Weights of a small mixture-of-experts language model, trained from scratch on English Wikipedia: 18 layers.
Below are experts of layer 4 (counted from 0) of a mixture-of-experts language model. Rows are named router (the router's row for the expert), up (a neuron's input weights, with its number) and show model dimensions 0-127. Each number is 128 + 24 x the weight over its row's rms, rounded and kept within 0 to 255. Numbers have three digits each.
Before each expert's rows: a language model's description of what the expert responds to. This comes from a sample of Wikipedia text that the model never trained on.

# expert 33
It responds to: Field-label colons and separators
router:124121126136171115141102134141122118074131145123115157119133108131114138153139156130107109154156105108134119090129141115127174165162137142134095119123143109099116127081131128122106134105131101113130092137061132119090120141071145126146191156085128099129099078134138108124135073135152105107136086153142135141104147159138148145077063139104126118106133106114121151107138106145098169145117
up8:140100126162159156129141151094158126140163170125102136111134131170138135131114135061093129164162135124131163144148138148133160152145137149142147149156147088124153130102132123109106111153141059135121106149126118120117136142113157098127166121113149113182114128143160140191133163130128128169118151114143153134146113108132120120129114121073133127126189126088172154149140129098086130149104
up9:163140105163172120147136146150105079124127112085119152151121093123142137195156122156124118176139134095144131131143119138101098128134163158089103180140124084124138065131133113140126120166138131124093115111112097134121115085150133128113165135119138081121143119153152159097122109113146118165119108130168080159144125110104165136094087114124130107159130110117131148138139090122112139142094
up10:099078186155137119107153134139137133119116145152139156170111132117115146159104145127123133133138169123157147141131144090123151107156155114155121132152133175091118114082154115124097128129187070164129129117160157141125087090105118139146189098100141135138130096131114141089089100133153127139114118157164105131142088137156140136124108143148124114125139083153124129126130141164142135087085
up11:097100125139156161125087155112151146084140127135148118129089130101119091131140149090161164100080127107134085128148107139097124151126111124139114107117092110165115144117142118117137119136065171112105105133141135150120143155134178113135184148145133165125090170105129109124089088157129104139092138127177117079123141141102127152129126125129107123126143141167132132167130144104142136091174
up12:162132142157119129099103130118118184148113161125168132138117120090120121207134149099095141171147114116114175112121145134165116102152161123114129109126126122074107132125150129111151143101110158110151120139180115128126193134099097122120164118111133141138133099117112134152129141142136108124156125100132119128085127106137136171123111118132150102129124174108138085118067096116080151117099
up13:111127108139119140140130147130123149144145116117129166116114132122107162151126136141133122116106130105136111175158127139105128154148129120169175149136102117168145123123131136108100153130120149157176183128143103110138125112093138123118130103092117129129128122087123160172112119135159167118126164151070109179154069139128198139119115114142123109140123089184140124061133107122073120126113
up14:112086091136153091124138076108111107105144140162147128142127121136145149089112096136125095139149155103153189122158103156112109131077114123142144144131127140125130171119128101115131164167117141132148133136072078084160177134131117140112125151098118094129123116122126162138131173154140120101090124099156126135133125197110107102124098101100118091161137106131108129125135123124125090161118
up15:129122145122119118120137109115125118112136125136186113086095133120128140121173118071107119128132098116123120082166107144137136100154117168164150166131114110126136123127131126155123138124077141142084130147121132131156120108189136116151134107092089159135097084143139170156126109113135102105130093120116090147132163154123118087146115126140093072157147137094145113117098073164127078116137
up16:115113175114080144127155111069121135085142120087109113136147126117132131141099129080116159151141160129148162148133146152138149138157071096102136130133104108132111089143155140152092130129115144109135100098145125109139098121112165108142114118104124129179166106137109084110128165091100134127141103144178147122126136104138128080100086110144149090141127147136137111136133145147123089154068
up17:123141143116127107145127172134136129055117129109105105120122116153148107144142172150153112132127134180126149130150108079140166129147096117125116177127136097120125115142114124087129144135133121174088124101100114096124140130113172069175158179109090097146111141131170102100101161151144092138134145136166135136122130171133135115117117147117134130121101151161119121126164134144107128121066
up18:114143112125139119159108148115089118091109162098121104134138137192137155149126117132147164109128144110139058084114100117198142131138124125121111100128142123134119094136131115140167164165109087153137107100139156145139167132147086101132112109114155149086141077125117133117123167139088140097129117154124101145117134164154077110133102136140158108143109120099102107118137139139106172146112
up19:117080111133144132149095128095146126092120078119196136150126066146122109131132144141115125152104114160110122145169135123126110108092127131106135119189166086186073128099109152131132083154142129127129125144095100129167097104121141113124108150117130180162108131131138123106136138148122155133154154106117092112089125155161132126124120093112118110126099134134141095164158145110106130128100
up20:151146139107145121126163106132135119133129142134136148112152156176126172087105118091126102151102112126130173146147134156146139140110104091133135146135124112097135107118157130157181146133107142151115129101136162107067144176192132148184113090133154129114153114156141167109137119119182130121114135150127124101118134109104112092135133123140121080124150143132117168146120164165175179122145
up21:110100072125163124069116099133124143115145153177169159097133105130119142102118115128138139171158076114156129137126110154142192153130110108104126130112121163130102113130129099176164108096135124104159084117117109120118132165130114161122154120128127104091123150122113105145149136127086147101127100144057104115118142147126129126155135109183099115127097105097136126105133140133112144103101
up22:097117071143111140105107130177137162135126141133114112122136126160138131150087131157128140147121110152106171137177135116140119111149103111131112139157097181128136122123133089117110163147104148139107093117130138133134142145102179133136143111150127100119126177108141126116113132158187141146150123146158133124103172152116089137079100108183085111142074113103096150148113086126093115140143
up23:175122172121146135093062095115120125143109117097104143139121118068127125137105136100109155126185132131131125141164110140134121114082151106144109162084175126133162116137147087100121109142140140140121112123108154175159123144116107120116129132110136102144125164128173123130119134137105147126107111120134113068161165127141147106114124140122129110159118152083073099137143116072140123083121

# expert 45
It responds to: Table pipes and rows
router:160085137181128105144124135184112093097133130153073154102121127119110131131147120138117112131179151097156135119125130118148128181117135119102082141105107127134128099140122162147124121100144121136120118151127110103103153166143140114143162169092108073100131157123109136134126080121145096087123115162152153130098161107132178117127128174131099097103137112143093115131153115122116134123070
up8:086126141126104138123121136136110124080094121125090103100135120133147122151126129152153135101120157115137140141160139121130103121155118141193110121131141097115088164113135154156135105167122152117142094116138134157090175157144154134094130153128150099128116163105100133103132081176123082126097126186118128090145174101161143117158134126152165143156136099106151124065107113162126128112125
up9:126133131105126142102134178169133113114116128140094144097164156161109120137096135124138132124102158134135134197121166128114139100165183112144104111161133164124113128111084119149153093102144083091091106115129123166126131167103138103115107134106106129129154103113112148127119103078084106140151093114118125123147140117120106136094135134127160123110092097141087082093098119138113175101132
up10:131126142080147086078134136126165142115131121095128115124114109099149150137133122121136104071136121128145131221145110118129107114138137126179130166157161122148165125101107130109143129133143133123117097127120126109096105090118121127096139099132099144096111139120126153146131112112120077120106138141125064142120149094098107100147138085114154144153194128114089139100168119117123152100126
up11:147113158122129121131110126145157142122133133145096124099136153133137156085126109173125143130129131119116149125126157112084102113162173163109165154113101151158086130108133151124156112129150117127115118118122136106147141131186065140089170171144114137130080138127114118118112132096135087123179105080092131140093150125205152120109147099142130104118117139156157116100155134103141160137110
up12:127125150114133140126138094130135144134111057132129121116139092127109138106145147134156093119138094124127152116113130129130154183091103100098116143149138127141123108116152140161090118140108141137145143101146134163127115169114154094120138153105148111124109176151124174150159126091149139088106100125154114131089081113126188116082097148142110130176115087142156166079129163143114144166138
up13:135131113125123122132075146115171125134074096126159101115125136137160089104139155126152114155136096118168112148138163149134097150142113081150158131137086133117178141111132106121124121096107090110094131122112150108117097110161096099156153127116108108081151114164115135123129113126092133182091082106127155146092126086118118083126141150132120112104125149119130152103159095117171092134117
up14:111129115159139044153154110116145131087125128155163139120155112091143115123151140136101137101099114109127134143132142115087118138154094113160116141168167141147088111099124107120163124124100089155149120130155108103113157170134130148207149102154091121118130186142128125174139160090110120118147138110146112150107144120098123079138154116099116090102127148121150121149133137125136141124135
up15:144141124160103132129109131143144177159109130165104142108125101157137097117115127111086151113154125128172176128137110134176152115148160131114131129150107140156125157148127147170142082184146091119109130171124156099101133157141146128124093160072147141121081104137122126098107163142179114115138140110151139120114098116128134133126124143085095126122126149108075125152118117088079136126086
up16:129090180072132163160122142146151096100131072108112092132105118128134121120154129064120092168163163140084135157151119090112097126106154103110126122113081165110132166109111151132160135135131113115125114133126121178100133119143110137128137126111113127148161149111125125150131117160155121182148118129116140155167096143100158089147162113105090132160108143144109099118112126124090137121130
up17:114143125109129147123092122115121145160150139133095131142099155087153123125117135076118111115137125131143135157118141127118115115137166114129117105129118108163125110137149119140130160160124114126098144165136089174120095111106094095166083130085119160157077128094143097129158092110110157133152095111133111145142110071140140105126101146089133132123181105136106126171051170125130126147098
up18:074092104139104150106102141150119129155172131122140144115155154137099161061180184147130124109175162102143090131128133126176125138143155131120154138123135105124159163106119126108128159136158119144101090090151121124120099139147151146109117159108127110110108145147075113123108132116128125106065126138139118107116142176099137101089108092114115104111142131106146125112113126077132109112134
up19:052101109127163136106092167151145140120103149187126120106122125114140096127137134136115168085127127168132109108109141128107141119134110122122133107137125123136145132126177093157139145165130128112163129144137130161220166173123091140138104154138136125093118159128129125170097133127098123142149098129138168097116104152132132159151164122104104110167146155116100145139123142161110120125108
up20:115150094131132138120082128121166115153119129124128146086131169129159104124114109122138106133164119151108099153138191146125093108158108172192155102138096135128123143125123141087124106113122069152153124133125110111086145171132121121076157179096149150114137111106137136165114131127120134126115168148091174135104139127150100120090129109125118091140113179135073133139131128142133115142136
up21:123124143122049088135141128150166152142135151144160129065115130108108131168117117114098150093123122140101120149105118123112108153119130162126141134134148084151126169131083145174127141128170151071159131176158147142136135169118124117155132150139146099114152095128109135097130142129133111164162121156182131098111145136141136126107133112131140095120125103103092139123079136186134134137127
up22:101166180095150152164137108101090119133145115116129168161137078159086125113159138213114126127117098138107146105086119155181090116134134102118135157154106122073134139091187162109141132131130135111139120138147099136132151137128168102131107138126129174115126144152142101109131124112115132106096123124146128149144136118117120131162121076110145105113123127149132148113109138089099151134142
up23:165148104114131170105081124131134154124118071136128153056135122141104150131098116114120132080116147135095145120086150118136140119101125136152122055112146098120117141135136164093142155114148112095156124110132148116121144136127082140113131153113145156115127187141113170162133154134150152137111138126155142113132164152138123137124123125124111159152185098105099125116170146145177135086133

# expert 4
It responds to: Table cell separators
router:149106132157124140171100137129118098078148164129085181115110138122126131153127123127086100139159164091151116126122147134108151160154134133088112141124140102107128109130131124145089129112131075151108087121090130141116145153128122102150155170129116086123141139106123140098122057136173092084137127157132170135091160154143130137130106113127123145096122137117078108128134098133114133121067
up7:162100124111111101133152167085166150075103086103162130113116104113148114106126161108145128106146120107121155129131131110172108091112110109127096088134133099101111107119121133084132107115132133112141112123122148162085094138171115135130140139091122159115129170119108124113149116149134057129124115141100138121137147139202139081133071125126141110117128133144107122164105120132146087095103
up8:163120137151117176150077152150150077141150148149062116100134151117096084124122152116125129155151121130128130137153142117130120133158169134136119132113133098126132159094119178130137135131114125116121149130110136155104153159153148120119168190097133132090159135135162106104135110137139114136139172128187174127118117133101122134179101122110102165131139106125089127117118101130129115146060
up9:129144125141124082103151176144158158087159164111099104119168134114124133155155147103079142153088134131158112125094173103118130105147149143116150103116115132135153141135122141115143113147161125142141098085133083143102137146130119146127119125142136104101179133090110138178133128129121123116113077152108113104119122141120138125068115154144149080152138137160094133123126135101189094087099
up10:112101123121112119105132117101150125107141105130191128133072135106106104157125125096183103154145084126138123126147110133103114113163115154119135130138122136119119146115131117114121123166116133133128136139122164068152122123138128069127082140112150150056129149077109122094168125136070145130176123131117117136121130135099101122153122146109121142114147171150085168117071130165125134127115
up11:158174158104133160107093161131179136148141123108150131116146119106139090121148150143120114084155152152123128142102101142110131137170153150154183122114113125143108117130106135113119179153139142159119106088118112074109109085163140123135127121155102091168106144117154154136119139115149125144125160121159119094096131122135145157076164105128154116108127125158091099096102106074142147108129
up12:097096135149127117119126107129122100133126137098113137154134156116144132080142116153157125096117125127120114148123132090095098122153123122155050092174136130084128141155105101100147113148141122116123105138119062103131138176129072078145122132155127114131106126091108143159102140152158169191115136156103086133133112161156144136159109109139114132127157104140118119128146111092170141130130
up13:140115167161113103155111079125120083108122129108128095143150112091140139110102104115138157133149144145135153144152132115115075118135120110141178142142140132161155114086150106147117122091084122138088085135107145171140137090119144097115107168156074078117108105157140133136131115103108112107140186118119144149087132087126115092127127084171104140128122114138144118134115123143161095155128
up14:093132134146132124137138142123127104089135145071151143136125152166136132139108126116095115162124145132143120150101135072113168124129166126110115159135173136078140132131134139146088124113203111108068102096160141110138121114129117081137096114122111113113135156111089121104141166149130155116136149109103127145100101097131116154096107131104133107116113126060153118159120124123194133109119
up15:105202097156123137149122103111126112129140117150115152105088122126119133165133164124116148113110113086181098102143104119133110126066112129082107122108078093141154107139142100111119099095137123158122168152128132137103114180139133114170141106124155145163128092116141137094120133114122111168115118111101142147101162171122102134150150106113114106141110168131120129094134138123115160073112
up16:117140145129146142127150107120107123100111156162133170169122141174075142153091165132173138144120118126147169159113130067130136141104145072151173131134135158098132102108126120150138158108138113106117135154105144132107138123115200124121149129132181111095111091149123142177153118150140142143140160121121105108108127164132169116113145127130108118088109064121146131132103151135124150135118
up17:140133139108139150140140124116099094082158144190119137105109125118144107111116081100128120114161160128107117108160137107130111126157134152136105142134131136128140179064126112149130144161099127126098114156071116118120120128105129077146131155140079192141152119115156127151155156127150086142121127128152137177133132147145123128106131166091132169096109088131143159140147119182121101132152
up18:102115125110119100138120161143139150153157120123121124157113100104157111143097100115138131124129073100173101127160082162137100102100105111151096120107142113128138147148107079108150151103136134135082157150121151100107141155148127093137126153130180117159136135108127127078099169151153121108151100144104140132126137119147122122183072108151161126133162139147127109169137188131140147166128
up19:093109152125131122088098084135144126117156135088114137162127123156129118135122145116135128150136142139146145125157136153173125147167129154124145166111099133146108094142148155134087096113168162120148083107166070098141118147126140127131202145115102167187103142126137096103154103132130128112149140123133109121144114125125123103064152141087115112114101130127157167101135129117126140116073
up20:129106126123116095144095154158149106151133086164115120112124142135130125117129120144119122141119145098152118111104148137084097132077138126093120169123080101136116171104138159152148120135136176126152112112126104145102176167129126146129122122128138082159122100092211132109099165165121138078150118139106176149092125125149135158129128153133152131163133138138122116120109146158065119118124
up21:170123100144121175175134124155122142146111100089115173106138130122143131114117162157099113097147123154116137092175125060128124109121097136081157117103120099138110164155135150120126123112090132104139152130156138152122133135120123138098064167150143182123126167121104135161152154121122148159095141122148137145097125133126136142140140132150139099126120099135155161165118100103122145141061
up22:160142117172107123096172091112127125107191168152114145132149155157132121128146128096108129150106101173154108114151135126101143108110150148125116146168140108141153102178172101101086141161147130119134122115131144135135113138115128132137119124151170153109130108099150136161088107118131134145124113151087127171138134123133083153113079125170153147100132069110093124099136146169150113099108